python train.py --moe_layers=[0, 1, 2, 3, 4, 5, 6, 7, 8, 9, 10, 11, 12, 13, 14, 15, 16, 17, 18, 19] --router_score="softmax" --norm="layernorm" --rope_fraction=0.5 --tie_embeddings=false --init_std_o=0.0223 --optimizer="soap_variant" --lr=0.00164 --lr_mult_up=1.22 --beta1=0.95 --grad_clip=1.0 --final_lr_fraction=0.03 --doc_mask=true --steps=7301
Below are experts of layer 15 (counted from 0) of a mixture-of-experts language model. Rows are named router (the router's row for the expert), up (a neuron's input weights, with its number) and show model dimensions 32-63. Each number is 50 + 10 x the weight over its row's rms, rounded and kept within 0 to 99.
Before each expert's rows: a language model's description of what the expert responds to. This comes from a sample of Wikipedia text that the model never trained on.

# expert 2
Single letters and short consonant fragments inside names and rare words, such as Guns-m-oke, can-v-ases, "Ir-b-id", often after a capital.
router:55 49 60 63 36 61 60 37 50 41 54 44 50 55 46 48 36 63 57 37 55 31 47 56 48 56 55 43 33 43 58 37
up0:64 46 57 59 50 67 45 62 42 62 44 55 69 47 51 56 37 53 44 33 70 46 34 47 55 61 51 57 47 40 30 40
up1:55 61 76 62 26 61 62 54 48 48 62 48 42 41 40 53 51 64 44 50 42 56 64 69 53 37 60 37 46 35 62 52
up2:48 64 34 50 47 59 30 46 52 21 60 62 52 52 47 53 36 53 41 43 56 52 50 42 59 52 48 53 37 60 54 52
up3:23 43 50 64 65 57 51 52 39 51 35 66 45 44 52 62 48 35 35 42 44 36 64 49 53 61 66 62 63 57 42 42
up4:54 41 35 59 45 58 70 59 30 57 38 56 55 47 58 61 59 60 52 37 62 46 52 51 36 49 60 45 58 50 54 29
up5:33 37 62 51 52 63 58 31 46 44 44 38 60 53 57 42 55 58 61 50 46 61 50 65 38 49 49 36 38 47 35 68
up6:58 48 40 54 52 45 60 41 45 53 58 44 47 62 52 55 48 45 62 34 66 51 39 46 51 53 73 50 49 60 40 51
up7:44 39 59 52 41 61 39 47 38 57 48 45 55 51 58 41 58 52 46 65 63 46 59 44 61 49 34 57 51 40 22 52
up8:59 60 30 54 56 47 35 57 30 49 51 54 42 52 47 33 70 45 53 52 60 68 52 38 58 36 49 33 52 65 64 39
up9:37 65 59 45 48 65 53 33 49 51 57 48 69 39 56 59 53 53 36 42 44 50 32 43 42 43 31 51 47 42 41 42
up10:53 56 77 45 40 47 49 67 39 60 56 58 55 36 52 58 37 42 46 51 37 54 49 60 47 39 36 57 43 37 38 32
up11:44 56 60 55 57 57 55 30 47 47 54 46 52 67 33 44 49 44 36 58 57 55 67 57 45 59 61 54 41 43 49 52
up12:57 57 62 44 40 68 53 56 65 46 37 62 46 62 40 42 61 39 44 43 49 50 55 33 52 44 43 56 31 38 41 47
up13:56 52 62 75 54 53 58 49 39 39 62 54 48 48 63 39 40 42 59 40 56 33 53 50 55 40 22 61 75 48 47 58
up14:56 36 49 56 45 35 66 48 41 53 56 58 58 57 49 45 38 48 56 50 20 42 41 36 54 61 69 51 43 51 41 50
up15:56 55 72 41 45 65 48 45 37 61 58 48 44 54 34 41 39 47 31 43 41 48 75 47 52 64 57 59 62 61 59 37
up16:58 70 42 57 55 79 49 32 30 64 48 59 41 42 25 40 41 57 44 35 65 51 37 59 44 39 54 33 52 40 45 36
up17:61 44 42 50 57 34 66 50 50 50 56 47 51 59 38 48 54 58 59 43 50 42 53 50 39 55 56 57 41 48 48 54
up18:55 51 58 41 47 62 37 55 47 38 56 45 62 29 41 51 57 39 56 48 62 52 49 37 51 42 42 51 37 37 41 51
up19:46 39 53 51 60 47 51 54 53 64 56 43 48 30 46 57 52 57 49 53 63 72 67 39 45 53 44 43 54 60 38 55
up20:52 65 76 70 32 45 25 34 49 63 61 40 51 51 59 46 48 39 57 55 39 60 46 47 43 51 61 54 66 59 47 63
up21:65 46 45 58 56 56 46 43 36 43 53 34 51 38 54 48 57 61 46 61 60 51 63 55 45 52 30 44 41 57 36 37
up22:43 65 60 46 38 52 48 50 58 63 39 39 48 37 71 61 22 53 40 62 54 49 55 68 33 41 49 42 40 47 40 64
up23:52 39 37 54 46 79 46 41 45 46 45 56 60 31 53 54 45 53 31 32 55 58 47 48 51 59 65 39 51 59 47 43
up24:43 61 60 49 47 49 54 43 47 28 59 59 45 53 47 61 40 56 45 43 55 58 42 54 60 59 55 56 61 60 63 39
up25:39 59 51 40 39 42 60 31 38 56 66 70 48 51 58 59 52 55 48 63 35 58 38 66 59 49 60 56 50 38 54 52
up26:29 67 48 56 64 49 58 50 64 40 60 40 61 52 34 45 48 58 47 47 38 41 56 41 39 71 59 27 50 62 43 44
up27:46 76 56 45 43 39 48 46 42 48 56 58 44 46 68 43 69 55 68 48 54 45 51 55 27 52 45 45 30 48 55 40
up28:37 71 45 63 56 44 43 39 44 35 60 41 56 50 50 40 34 43 56 54 39 40 48 35 43 45 45 48 43 40 42 58
up29:42 60 47 63 52 51 43 58 40 47 53 44 57 45 50 49 44 68 47 52 46 39 51 52 58 35 64 46 42 30 55 52
up30:55 63 52 46 56 41 50 40 36 39 56 49 51 44 63 63 48 49 51 37 25 46 43 58 53 68 60 55 36 64 40 55
up31:66 57 67 56 60 63 56 49 39 38 32 66 52 51 65 45 65 46 59 44 41 43 69 37 33 50 60 55 41 51 43 48
up32:69 53 29 69 46 46 38 48 59 38 63 42 46 59 52 42 67 48 67 55 61 36 44 49 53 43 47 67 37 40 46 42
up33:49 57 45 32 39 51 36 43 64 41 39 47 46 49 45 54 57 70 54 38 46 51 48 42 53 49 59 51 46 61 58 46
up34:50 60 35 57 39 35 33 34 64 44 68 35 53 49 72 62 56 45 49 51 49 54 52 39 42 49 50 39 42 38 38 51
up35:40 50 51 64 42 56 64 43 50 51 44 51 60 45 42 44 26 37 58 43 55 47 40 36 37 54 49 42 51 43 53 48
up36:37 41 53 47 49 42 53 44 37 45 46 37 33 47 55 39 36 67 50 55 28 38 55 53 69 58 60 44 52 28 45 62
up37:53 64 41 66 61 51 57 48 71 37 37 51 60 57 64 38 55 47 67 42 43 47 41 62 52 51 46 73 48 56 60 50
up38:51 55 49 55 48 41 45 50 41 31 47 53 66 40 55 46 57 60 51 38 44 53 58 46 51 58 59 52 40 44 44 56
up39:35 37 53 51 57 49 47 66 44 39 46 25 58 55 55 47 39 66 52 28 54 37 51 60 40 44 31 56 53 49 50 39
up40:61 44 75 64 54 47 44 46 56 54 41 42 69 56 57 55 45 57 47 65 62 51 52 54 51 55 46 67 55 47 40 43
up41:42 40 39 37 59 57 58 39 48 45 43 48 59 61 43 48 53 69 43 52 23 49 55 37 46 70 44 24 42 46 53 53
up42:35 34 41 49 55 61 49 37 47 54 42 31 54 34 58 42 41 37 37 51 66 46 67 49 66 39 40 72 63 48 34 55
up43:59 47 24 43 44 52 63 53 49 44 52 44 44 55 51 46 51 56 61 48 59 51 51 54 54 61 47 39 51 60 46 34
up44:44 69 38 44 41 46 49 63 55 37 38 33 64 40 60 41 47 58 60 37 58 64 55 48 59 52 41 43 47 56 53 28
up45:57 60 54 48 30 37 46 45 46 74 31 55 52 62 40 67 27 56 49 38 53 54 70 52 23 47 45 42 57 39 73 29
up46:59 50 58 43 59 55 47 39 32 45 60 61 57 60 60 44 45 65 43 32 75 55 47 51 25 47 48 54 50 58 53 59
up47:47 44 49 54 49 68 54 55 62 49 38 35 49 58 54 59 54 58 68 38 51 46 44 65 34 57 52 41 38 34 41 43
up48:43 37 49 47 63 54 36 49 51 65 56 62 49 36 44 54 39 66 64 30 43 43 35 68 38 53 49 64 58 23 48 33
up49:60 47 51 47 60 39 56 52 61 56 67 49 54 43 35 51 43 33 61 51 58 54 52 55 58 43 53 64 65 27 47 64
up50:55 40 35 52 64 49 37 57 65 48 64 42 68 48 51 40 60 67 52 66 60 52 45 41 45 59 52 53 52 40 52 39
up51:51 41 40 45 45 59 63 34 38 55 40 47 62 52 63 58 43 52 44 63 64 55 37 56 42 48 45 57 53 45 47 38
up52:39 55 47 67 56 64 55 41 51 49 53 37 54 45 37 53 47 50 51 63 51 50 25 65 39 42 42 62 39 57 40 43
up53:63 48 64 69 50 49 57 56 45 71 58 37 59 41 47 45 66 32 66 55 62 57 71 55 56 56 29 37 41 46 46 59
up54:53 69 42 42 54 40 30 44 38 48 50 60 36 22 24 47 49 52 54 54 46 67 53 49 35 49 50 50 39 46 45 33
up55:31 53 48 46 68 51 45 46 40 51 44 43 54 34 38 56 37 52 44 37 45 48 49 37 40 58 47 60 47 57 38 73
up56:50 59 54 56 47 84 35 36 62 34 52 59 30 42 49 47 40 52 53 25 45 56 62 43 50 72 46 38 51 40 47 27
up57:64 65 52 44 44 56 44 43 47 69 35 57 49 55 54 59 54 47 63 38 50 49 65 57 40 46 47 48 52 41 47 56
up58:48 51 53 74 48 58 50 59 42 47 53 46 36 45 44 33 48 43 59 45 65 44 35 33 45 50 71 40 47 29 62 56
up59:59 41 57 60 44 53 48 50 37 34 18 62 60 46 48 57 42 34 41 35 55 40 36 55 36 51 66 45 45 67 48 47
up60:36 40 48 33 68 48 48 34 59 44 53 46 47 46 43 56 55 48 69 45 36 50 33 44 34 47 46 36 39 62 49 45
up61:51 69 57 34 42 46 52 49 48 68 54 49 47 42 24 53 53 35 28 51 34 65 82 62 59 50 32 33 48 44 56 51
up62:66 46 39 63 43 56 36 36 49 31 60 37 55 49 43 47 68 68 61 43 47 59 65 45 49 61 43 55 31 45 45 64
up63:52 54 49 43 71 48 50 49 40 39 11 31 42 24 51 62 53 54 27 35 63 47 50 47 48 34 57 44 56 58 40 35
up64:38 48 35 64 49 52 51 30 63 38 59 50 57 47 56 32 70 53 70 49 55 43 50 50 55 57 76 60 32 66 60 49
up65:31 40 48 48 55 49 54 35 44 57 67 39 53 45 65 54 60 51 47 54 62 59 51 51 24 51 61 55 48 65 62 37
up66:41 47 65 63 56 47 56 45 45 34 80 35 65 50 36 43 56 49 32 50 72 61 47 43 48 52 60 51 41 49 63 48
up67:59 64 46 47 41 51 50 45 55 54 48 41 51 42 55 43 70 53 38 43 62 47 43 56 66 58 51 69 59 68 49 30
up68:25 30 54 54 62 58 50 38 40 59 53 58 59 47 36 35 29 67 45 39 54 41 52 48 48 45 56 50 55 38 48 73
up69:37 56 52 44 53 45 55 31 58 53 57 59 69 56 54 51 40 38 51 31 34 56 51 58 45 55 42 56 29 50 32 52
up70:54 48 55 59 52 33 37 35 45 42 54 43 64 55 52 52 47 63 56 49 39 57 46 52 42 56 64 39 42 50 60 46
up71:63 52 63 64 56 42 66 50 56 41 49 66 52 39 52 61 45 61 57 29 49 40 47 54 54 51 50 46 57 33 58 44
up72:51 51 49 44 53 50 54 57 47 45 36 49 38 47 62 53 44 42 35 54 58 46 60 40 46 53 44 62 62 45 59 61
up73:65 53 49 58 47 50 51 37 56 53 63 50 62 56 64 61 50 45 59 59 38 41 54 46 45 74 48 36 40 61 44 56
up74:43 61 64 71 57 54 67 42 66 64 49 42 50 47 37 39 57 60 55 67 52 48 52 27 35 48 54 47 37 46 50 59
up75:47 50 37 44 60 44 47 48 59 45 54 42 56 49 61 53 42 61 65 49 47 46 42 32 44 55 48 37 40 60 35 46
up76:62 48 49 54 57 51 49 57 45 60 47 58 49 52 33 60 44 64 54 61 51 48 51 40 43 46 43 53 61 61 48 35
up77:53 49 55 60 62 71 41 41 50 47 48 36 57 40 57 55 60 27 40 44 54 48 47 67 45 37 62 50 43 43 62 38
up78:57 49 51 44 41 52 60 37 41 61 45 44 60 55 54 47 68 50 60 41 32 43 51 55 60 48 46 69 30 51 50 26
up79:52 48 32 46 53 68 48 37 31 58 62 44 39 38 65 59 36 40 40 55 54 58 59 54 37 64 56 56 51 43 64 28
up80:41 47 46 40 51 48 49 57 42 57 38 53 66 56 41 48 43 53 62 46 43 59 50 20 43 37 48 38 63 54 32 39
up81:45 72 58 68 59 61 44 42 28 46 76 37 44 43 49 49 55 41 50 52 49 50 61 56 47 49 53 42 57 41 55 42
up82:57 48 45 37 54 70 50 44 47 46 41 34 54 41 44 61 37 54 50 42 55 33 32 42 58 50 65 27 51 41 58 42
up83:57 50 65 52 49 54 68 35 51 48 57 38 34 43 44 66 34 48 41 38 60 51 48 42 53 44 44 72 50 59 48 57
up84:34 51 56 54 41 50 45 36 58 46 57 26 53 47 62 37 50 51 54 36 51 61 41 64 35 44 48 34 41 64 46 25
up85:64 61 61 65 44 65 52 58 31 40 49 47 65 43 55 45 52 61 42 52 55 41 37 60 55 63 60 43 44 42 53 40
up86:55 61 34 65 56 48 59 44 46 34 45 49 56 64 41 65 40 39 57 51 41 52 44 56 47 49 49 55 31 43 59 47
up87:47 43 41 56 47 49 57 58 45 52 48 63 52 44 39 58 43 52 56 39 53 55 55 56 54 45 58 39 65 34 46 24
up88:50 58 62 60 41 58 38 39 43 61 42 49 55 38 43 43 44 46 52 50 53 53 58 66 56 39 53 44 74 42 56 54
up89:43 38 64 59 67 63 42 58 50 69 48 46 48 40 49 42 40 41 28 50 53 51 45 59 66 46 38 43 37 41 54 46
up90:42 66 75 65 43 50 49 54 54 43 44 66 48 37 57 67 44 54 44 35 44 46 52 63 42 44 42 55 35 43 56 47
up91:49 50 54 40 52 50 58 56 42 33 53 43 63 40 54 26 40 39 51 66 57 48 54 42 49 58 47 56 62 43 29 43
up92:50 50 52 38 46 44 63 42 39 56 46 37 54 65 56 48 49 51 51 48 42 48 42 52 24 56 45 61 49 60 51 25
up93:44 37 51 61 32 51 51 52 44 48 50 62 57 48 38 55 55 59 38 53 44 45 49 42 48 47 48 56 46 37 60 51
up94:51 42 58 47 54 43 52 31 53 51 69 40 56 53 46 44 47 54 57 76 52 38 65 42 43 57 62 50 23 39 41 52
up95:57 42 59 63 34 56 51 55 43 43 42 47 52 55 63 59 48 46 57 50 31 49 57 33 58 56 46 49 55 44 49 40
up96:50 38 53 43 59 52 59 45 32 65 43 47 58 41 51 57 46 51 60 46 62 54 70 64 52 37 67 58 52 37 45 37
up97:56 57 54 38 69 54 38 46 46 47 47 49 35 55 53 63 53 44 50 48 55 50 53 46 49 51 57 58 44 49 31 46
up98:26 36 53 41 39 48 44 45 55 45 53 40 59 36 50 33 39 40 37 47 46 45 45 59 48 62 63 36 56 57 48 42
up99:63 59 53 54 61 47 55 39 47 33 64 41 61 64 18 50 38 41 51 47 61 33 42 26 50 53 51 53 48 51 45 46
up100:53 57 50 48 63 56 53 67 58 55 66 47 47 49 46 42 31 39 46 48 31 59 50 44 47 65 51 57 49 54 23 38
up101:45 42 38 44 51 52 37 51 48 59 43 31 65 48 46 44 42 61 39 32 60 46 56 53 59 63 49 68 64 47 35 32
up102:53 56 60 64 45 50 54 53 54 55 51 12 46 45 51 57 50 65 41 42 40 52 51 54 50 52 41 42 57 59 50 51
up103:33 72 44 62 43 43 57 42 50 60 44 47 50 60 53 57 61 64 57 55 66 50 50 56 49 54 51 36 55 47 46 49
up104:62 59 53 55 22 36 63 41 40 55 42 23 76 41 59 48 57 49 53 40 66 44 57 58 58 49 37 35 47 45 64 27
up105:56 48 41 45 37 58 59 41 50 45 52 41 66 56 62 34 59 45 45 46 72 51 52 52 47 65 46 56 47 50 44 41
up106:53 51 73 61 42 41 67 57 41 43 78 49 50 52 54 43 54 45 38 69 53 68 44 45 33 54 38 49 32 46 49 60
up107:57 48 37 60 47 58 48 47 50 57 60 52 47 50 52 57 54 62 38 17 51 44 40 23 52 60 36 56 62 47 44 42
up108:62 51 59 67 62 62 54 34 65 49 43 55 53 60 40 34 65 64 65 55 56 34 37 56 54 56 57 26 39 44 38 39
up109:49 69 57 47 44 58 42 45 46 56 58 66 53 61 36 52 36 51 58 55 53 48 27 57 34 50 66 62 35 49 48 53
up110:46 53 36 61 49 66 50 46 49 43 42 44 51 49 42 54 55 48 60 39 31 49 63 69 50 43 54 30 34 50 54 44
up111:37 42 63 68 25 41 46 52 49 50 49 36 68 36 38 42 40 68 61 49 20 64 59 51 56 58 26 55 69 56 55 59
up112:43 59 54 59 48 53 63 47 52 42 55 34 57 26 24 55 42 49 61 34 45 58 64 57 32 70 44 67 50 64 48 35
up113:49 36 33 46 37 67 48 51 41 39 59 51 61 56 60 34 37 47 28 43 53 66 34 45 47 50 50 41 57 44 56 69
up114:47 60 51 48 62 64 50 42 52 55 57 69 34 35 52 44 58 29 58 32 35 60 53 46 43 31 53 43 42 31 55 46
up115:51 46 39 49 66 56 58 42 45 54 71 45 43 50 57 32 63 56 51 58 47 45 36 54 59 45 55 69 33 52 54 46
up116:47 50 32 60 42 53 50 53 46 47 50 82 52 49 40 24 47 72 24 51 45 59 51 47 69 60 50 47 44 27 46 48
up117:49 60 55 39 46 45 61 39 50 43 53 36 55 45 69 42 37 38 57 26 54 47 37 55 56 48 39 57 46 42 41 50
up118:62 40 52 41 54 52 33 34 38 52 59 51 51 51 20 51 46 56 34 49 43 60 56 40 56 45 47 45 49 55 59 49
up119:60 62 51 45 45 65 58 44 40 51 54 59 44 47 60 68 48 53 54 54 54 38 36 56 53 48 49 56 62 47 50 42
up120:57 50 56 52 49 39 75 59 52 47 44 80 56 44 47 44 48 48 68 41 50 49 59 34 46 37 53 46 53 64 53 59
up121:63 47 51 63 64 64 47 47 48 50 40 50 45 59 38 37 52 49 51 54 59 50 37 40 53 49 50 62 51 49 64 27
up122:46 52 61 36 47 74 42 46 68 51 60 51 46 34 50 47 45 50 48 39 39 49 42 65 41 50 57 65 36 58 62 54
up123:50 44 46 52 69 41 56 36 55 44 48 41 65 48 45 50 57 32 33 54 62 50 48 44 40 37 40 44 32 33 45 49
up124:34 54 46 53 43 35 69 45 72 65 47 34 61 47 37 73 67 56 46 51 63 52 51 42 39 39 54 58 49 66 42 50
up125:51 57 48 49 57 62 50 56 54 50 22 35 54 45 51 42 59 49 44 43 55 55 72 68 40 55 34 48 63 72 44 55
up126:51 67 53 35 41 57 54 26 45 61 53 56 70 45 47 40 56 58 60 36 59 41 40 71 45 65 50 36 57 58 33 44
up127:57 63 52 41 47 68 59 56 52 70 51 52 40 56 69 36 57 25 61 43 64 59 30 64 78 62 48 43 48 62 47 38
up128:30 42 68 48 46 65 42 45 38 59 40 63 55 46 48 44 55 43 47 38 67 38 34 56 59 44 39 63 49 30 52 32
up129:46 55 43 51 63 57 53 42 46 46 53 52 32 43 39 54 50 49 42 43 45 56 58 39 60 34 42 59 47 46 31 47
up130:52 40 58 63 57 59 60 43 65 46 50 41 61 60 56 39 37 65 40 58 51 50 39 63 50 56 50 61 55 55 48 34
up131:60 56 36 51 58 57 27 57 46 39 38 47 59 53 55 52 38 67 71 43 46 40 58 55 57 47 44 31 37 57 37 53
up132:43 48 64 64 45 44 59 54 51 48 32 40 57 39 40 31 47 40 62 58 53 50 48 32 46 46 37 50 68 48 57 44
up133:53 62 43 46 36 57 35 59 65 62 39 62 37 60 55 38 36 49 41 54 54 54 63 55 39 61 33 59 60 59 62 25
up134:51 45 56 54 49 53 60 43 45 52 36 66 45 48 70 57 49 68 53 36 53 48 64 56 37 51 54 43 42 38 53 45
up135:53 37 50 53 36 55 50 48 55 54 54 40 60 45 37 69 25 57 43 56 48 49 33 61 39 51 43 51 45 49 59 51
up136:39 39 46 51 56 37 65 55 46 55 57 52 45 44 61 37 53 49 53 64 41 55 39 57 43 51 58 62 42 39 31 40
up137:63 66 43 65 43 45 34 39 51 45 37 41 44 56 38 36 52 52 67 61 60 63 44 44 45 47 48 55 49 26 38 43
up138:44 53 32 47 43 46 56 48 33 44 64 22 51 43 51 43 51 40 58 45 45 48 61 35 45 68 40 50 44 33 39 45
up139:42 57 41 60 61 69 57 44 66 40 45 61 71 72 55 50 54 49 44 37 72 37 51 54 33 53 56 53 52 59 59 36
up140:55 33 40 39 51 50 62 31 48 76 54 64 63 39 71 61 61 48 72 33 50 60 59 58 42 44 33 43 50 43 40 27
up141:80 61 55 63 52 62 58 52 43 56 58 28 42 43 58 70 35 38 37 56 42 58 51 61 51 47 50 41 41 43 54 54
up142:62 45 52 62 55 58 49 48 23 61 57 56 53 45 66 38 59 52 64 49 65 56 59 51 38 59 46 47 41 31 43 29
up143:62 41 39 56 66 46 52 49 46 60 46 30 61 42 27 41 47 41 46 40 37 45 44 41 51 39 28 53 63 38 45 50
up144:47 66 24 48 46 44 29 38 59 52 45 45 52 48 60 45 57 55 55 41 65 68 52 60 35 38 46 33 39 53 48 43
up145:63 58 51 55 44 54 41 38 69 49 39 71 72 41 54 40 45 54 40 50 55 34 59 57 60 55 39 59 53 27 43 47
up146:29 22 59 63 44 52 27 56 71 47 52 42 53 38 56 36 45 40 42 40 45 50 58 39 49 56 45 65 64 48 53 62
up147:51 38 42 56 50 54 41 36 38 52 56 46 69 58 38 48 45 64 42 49 49 51 52 55 40 46 35 71 46 49 25 42
up148:51 36 38 57 53 49 50 56 57 29 57 38 49 60 48 25 53 61 72 59 60 37 32 64 41 46 49 60 43 42 38 47
up149:43 52 48 49 23 56 37 61 61 56 46 25 60 50 54 42 50 55 67 50 46 62 50 68 60 65 54 49 40 52 51 35
up150:54 57 35 60 46 65 58 51 42 51 43 47 57 46 52 50 38 49 65 50 71 48 81 57 41 62 38 55 35 50 55 44
up151:54 58 49 53 50 26 59 37 50 40 51 51 68 51 46 50 59 63 46 35 52 39 45 37 44 40 62 57 56 65 26 60
up152:45 43 63 47 42 59 48 44 31 35 57 46 44 54 52 71 57 40 52 33 33 64 46 40 54 62 45 54 39 54 46 43
up153:61 46 56 31 53 54 58 58 63 47 31 54 46 51 38 27 47 53 37 41 64 35 43 53 48 43 55 58 60 32 50 40
up154:57 22 55 64 47 42 71 50 44 53 66 28 57 52 52 30 45 64 56 54 44 43 52 58 29 43 53 61 45 49 65 50
up155:36 37 52 52 44 46 49 61 48 40 24 47 65 57 48 41 35 44 67 56 56 42 44 58 40 29 38 59 53 43 53 70
up156:40 54 57 50 48 62 49 59 43 52 40 30 51 45 60 42 53 38 57 53 47 56 43 53 50 52 54 56 45 46 55 41
up157:30 42 61 52 54 69 40 40 43 46 54 71 47 59 54 35 47 29 31 29 55 51 54 54 59 47 39 41 26 23 63 44
up158:39 33 30 52 55 61 41 38 58 52 50 51 55 54 61 49 60 56 49 50 50 46 51 55 44 36 47 54 27 52 49 28
up159:54 78 50 43 56 67 44 60 37 68 41 43 46 50 62 52 46 55 27 30 71 62 63 64 51 59 66 57 63 67 47 45
up160:48 30 54 47 62 49 79 30 51 44 51 56 65 51 37 46 48 43 54 57 34 31 46 36 41 45 71 45 45 58 46 44
up161:25 58 58 28 58 45 44 40 55 65 43 71 48 63 47 45 44 44 40 39 54 53 44 53 57 41 62 56 37 45 39 59
up162:40 62 51 38 53 56 43 53 56 37 27 44 57 60 44 46 63 47 52 36 59 61 52 64 53 52 61 36 51 46 38 56
up163:47 51 38 62 49 58 58 51 39 57 56 27 54 33 61 56 50 48 46 46 48 52 29 58 54 47 57 54 48 60 60 56
up164:45 58 50 54 49 51 45 51 57 51 67 26 64 43 56 52 39 40 62 38 48 69 38 56 46 52 51 47 52 46 66 56
up165:51 53 29 50 44 47 55 60 48 55 42 31 66 41 36 41 41 46 59 32 45 55 45 36 45 54 68 57 40 64 49 40
up166:50 58 56 44 33 43 44 49 52 47 50 43 68 41 54 49 42 49 75 49 48 44 71 55 42 44 63 65 41 46 63 56
up167:60 44 48 51 54 52 55 50 48 50 60 48 50 42 68 51 52 74 57 32 67 54 47 43 42 60 41 41 43 41 38 46
up168:64 44 40 49 42 56 54 54 50 58 53 60 62 50 47 43 69 50 53 48 34 47 48 54 60 73 71 51 28 48 34 36
up169:57 49 29 50 45 45 55 65 46 40 60 44 57 50 38 18 52 57 59 49 42 61 45 50 47 50 39 52 44 46 44 44
up170:59 48 47 59 37 62 58 48 40 45 48 47 59 38 40 59 57 51 37 53 42 62 48 29 54 44 37 66 57 49 55 45
up171:69 26 43 61 50 57 66 53 50 49 34 47 47 54 56 70 43 64 57 45 44 55 44 61 50 39 41 38 50 45 37 49
up172:50 60 46 63 58 62 72 58 54 49 45 27 46 38 49 45 40 37 34 57 64 49 60 50 52 64 43 37 56 52 63 56
up173:47 64 61 51 42 71 47 43 56 40 44 72 47 28 34 33 50 39 49 38 51 58 54 48 49 55 53 57 51 29 58 35
up174:58 56 28 51 61 55 52 37 62 45 44 42 65 57 37 40 46 36 71 42 67 56 42 52 41 48 46 52 33 46 45 71
up175:62 41 54 51 36 66 32 31 57 72 47 61 55 58 75 46 60 65 49 63 38 55 52 42 47 55 37 56 55 48 46 31
up176:71 58 67 52 53 59 44 41 50 59 33 34 56 53 54 54 37 44 55 51 51 50 32 55 51 45 53 41 41 37 67 67
up177:57 66 52 40 55 53 52 27 50 33 59 45 57 52 50 51 34 34 64 35 49 39 44 54 61 53 54 42 48 41 46 38
up178:56 45 51 68 73 58 50 55 49 42 52 31 42 53 55 41 65 28 52 39 65 50 50 59 48 40 62 60 30 42 43 49
up179:48 37 59 51 53 51 52 54 61 46 55 28 55 37 51 30 38 42 53 43 47 46 41 59 65 44 64 56 45 57 37 51
up180:60 40 52 41 60 62 43 58 49 21 42 48 51 49 42 46 70 40 52 56 52 71 50 42 37 53 54 42 65 46 44 45
up181:40 59 77 57 49 57 61 47 43 60 47 59 49 48 45 48 51 46 47 47 49 41 47 52 39 66 54 42 32 56 43 39
up182:46 50 45 39 50 52 22 35 40 34 46 49 49 33 54 42 38 53 34 48 53 51 58 42 65 55 48 51 44 48 55 35
up183:65 44 64 78 48 61 48 22 55 59 66 54 58 45 46 39 55 38 39 59 61 51 49 55 66 61 62 57 35 52 59 54
up184:50 44 61 59 61 48 48 57 34 46 39 31 58 41 37 44 54 39 51 67 40 39 51 60 41 39 59 43 52 36 53 35
up185:51 37 69 39 66 52 59 47 38 57 62 60 55 51 52 40 32 41 61 43 55 51 73 43 34 63 50 50 33 49 52 60
up186:52 40 53 75 56 64 59 34 38 64 62 54 78 50 25 49 48 31 74 40 30 50 44 31 50 47 39 58 49 36 32 39
up187:39 63 66 58 56 55 64 29 53 78 65 41 51 50 14 55 45 66 58 34 51 54 42 40 60 53 34 59 33 67 35 30
up188:39 48 65 60 48 52 30 64 54 54 68 47 48 50 61 46 51 41 46 40 48 61 50 53 55 75 50 32 39 70 42 35
up189:49 29 46 54 47 48 49 31 39 63 33 58 58 56 45 45 54 47 47 61 54 50 58 49 37 49 57 43 37 57 53 42
up190:51 41 58 51 42 65 29 27 63 63 58 50 58 56 64 54 43 41 56 52 27 50 58 39 39 53 54 52 51 67 44 49
up191:49 36 47 47 32 57 66 57 48 52 37 80 55 54 62 40 43 42 46 35 35 57 36 46 39 51 71 45 47 49 49 73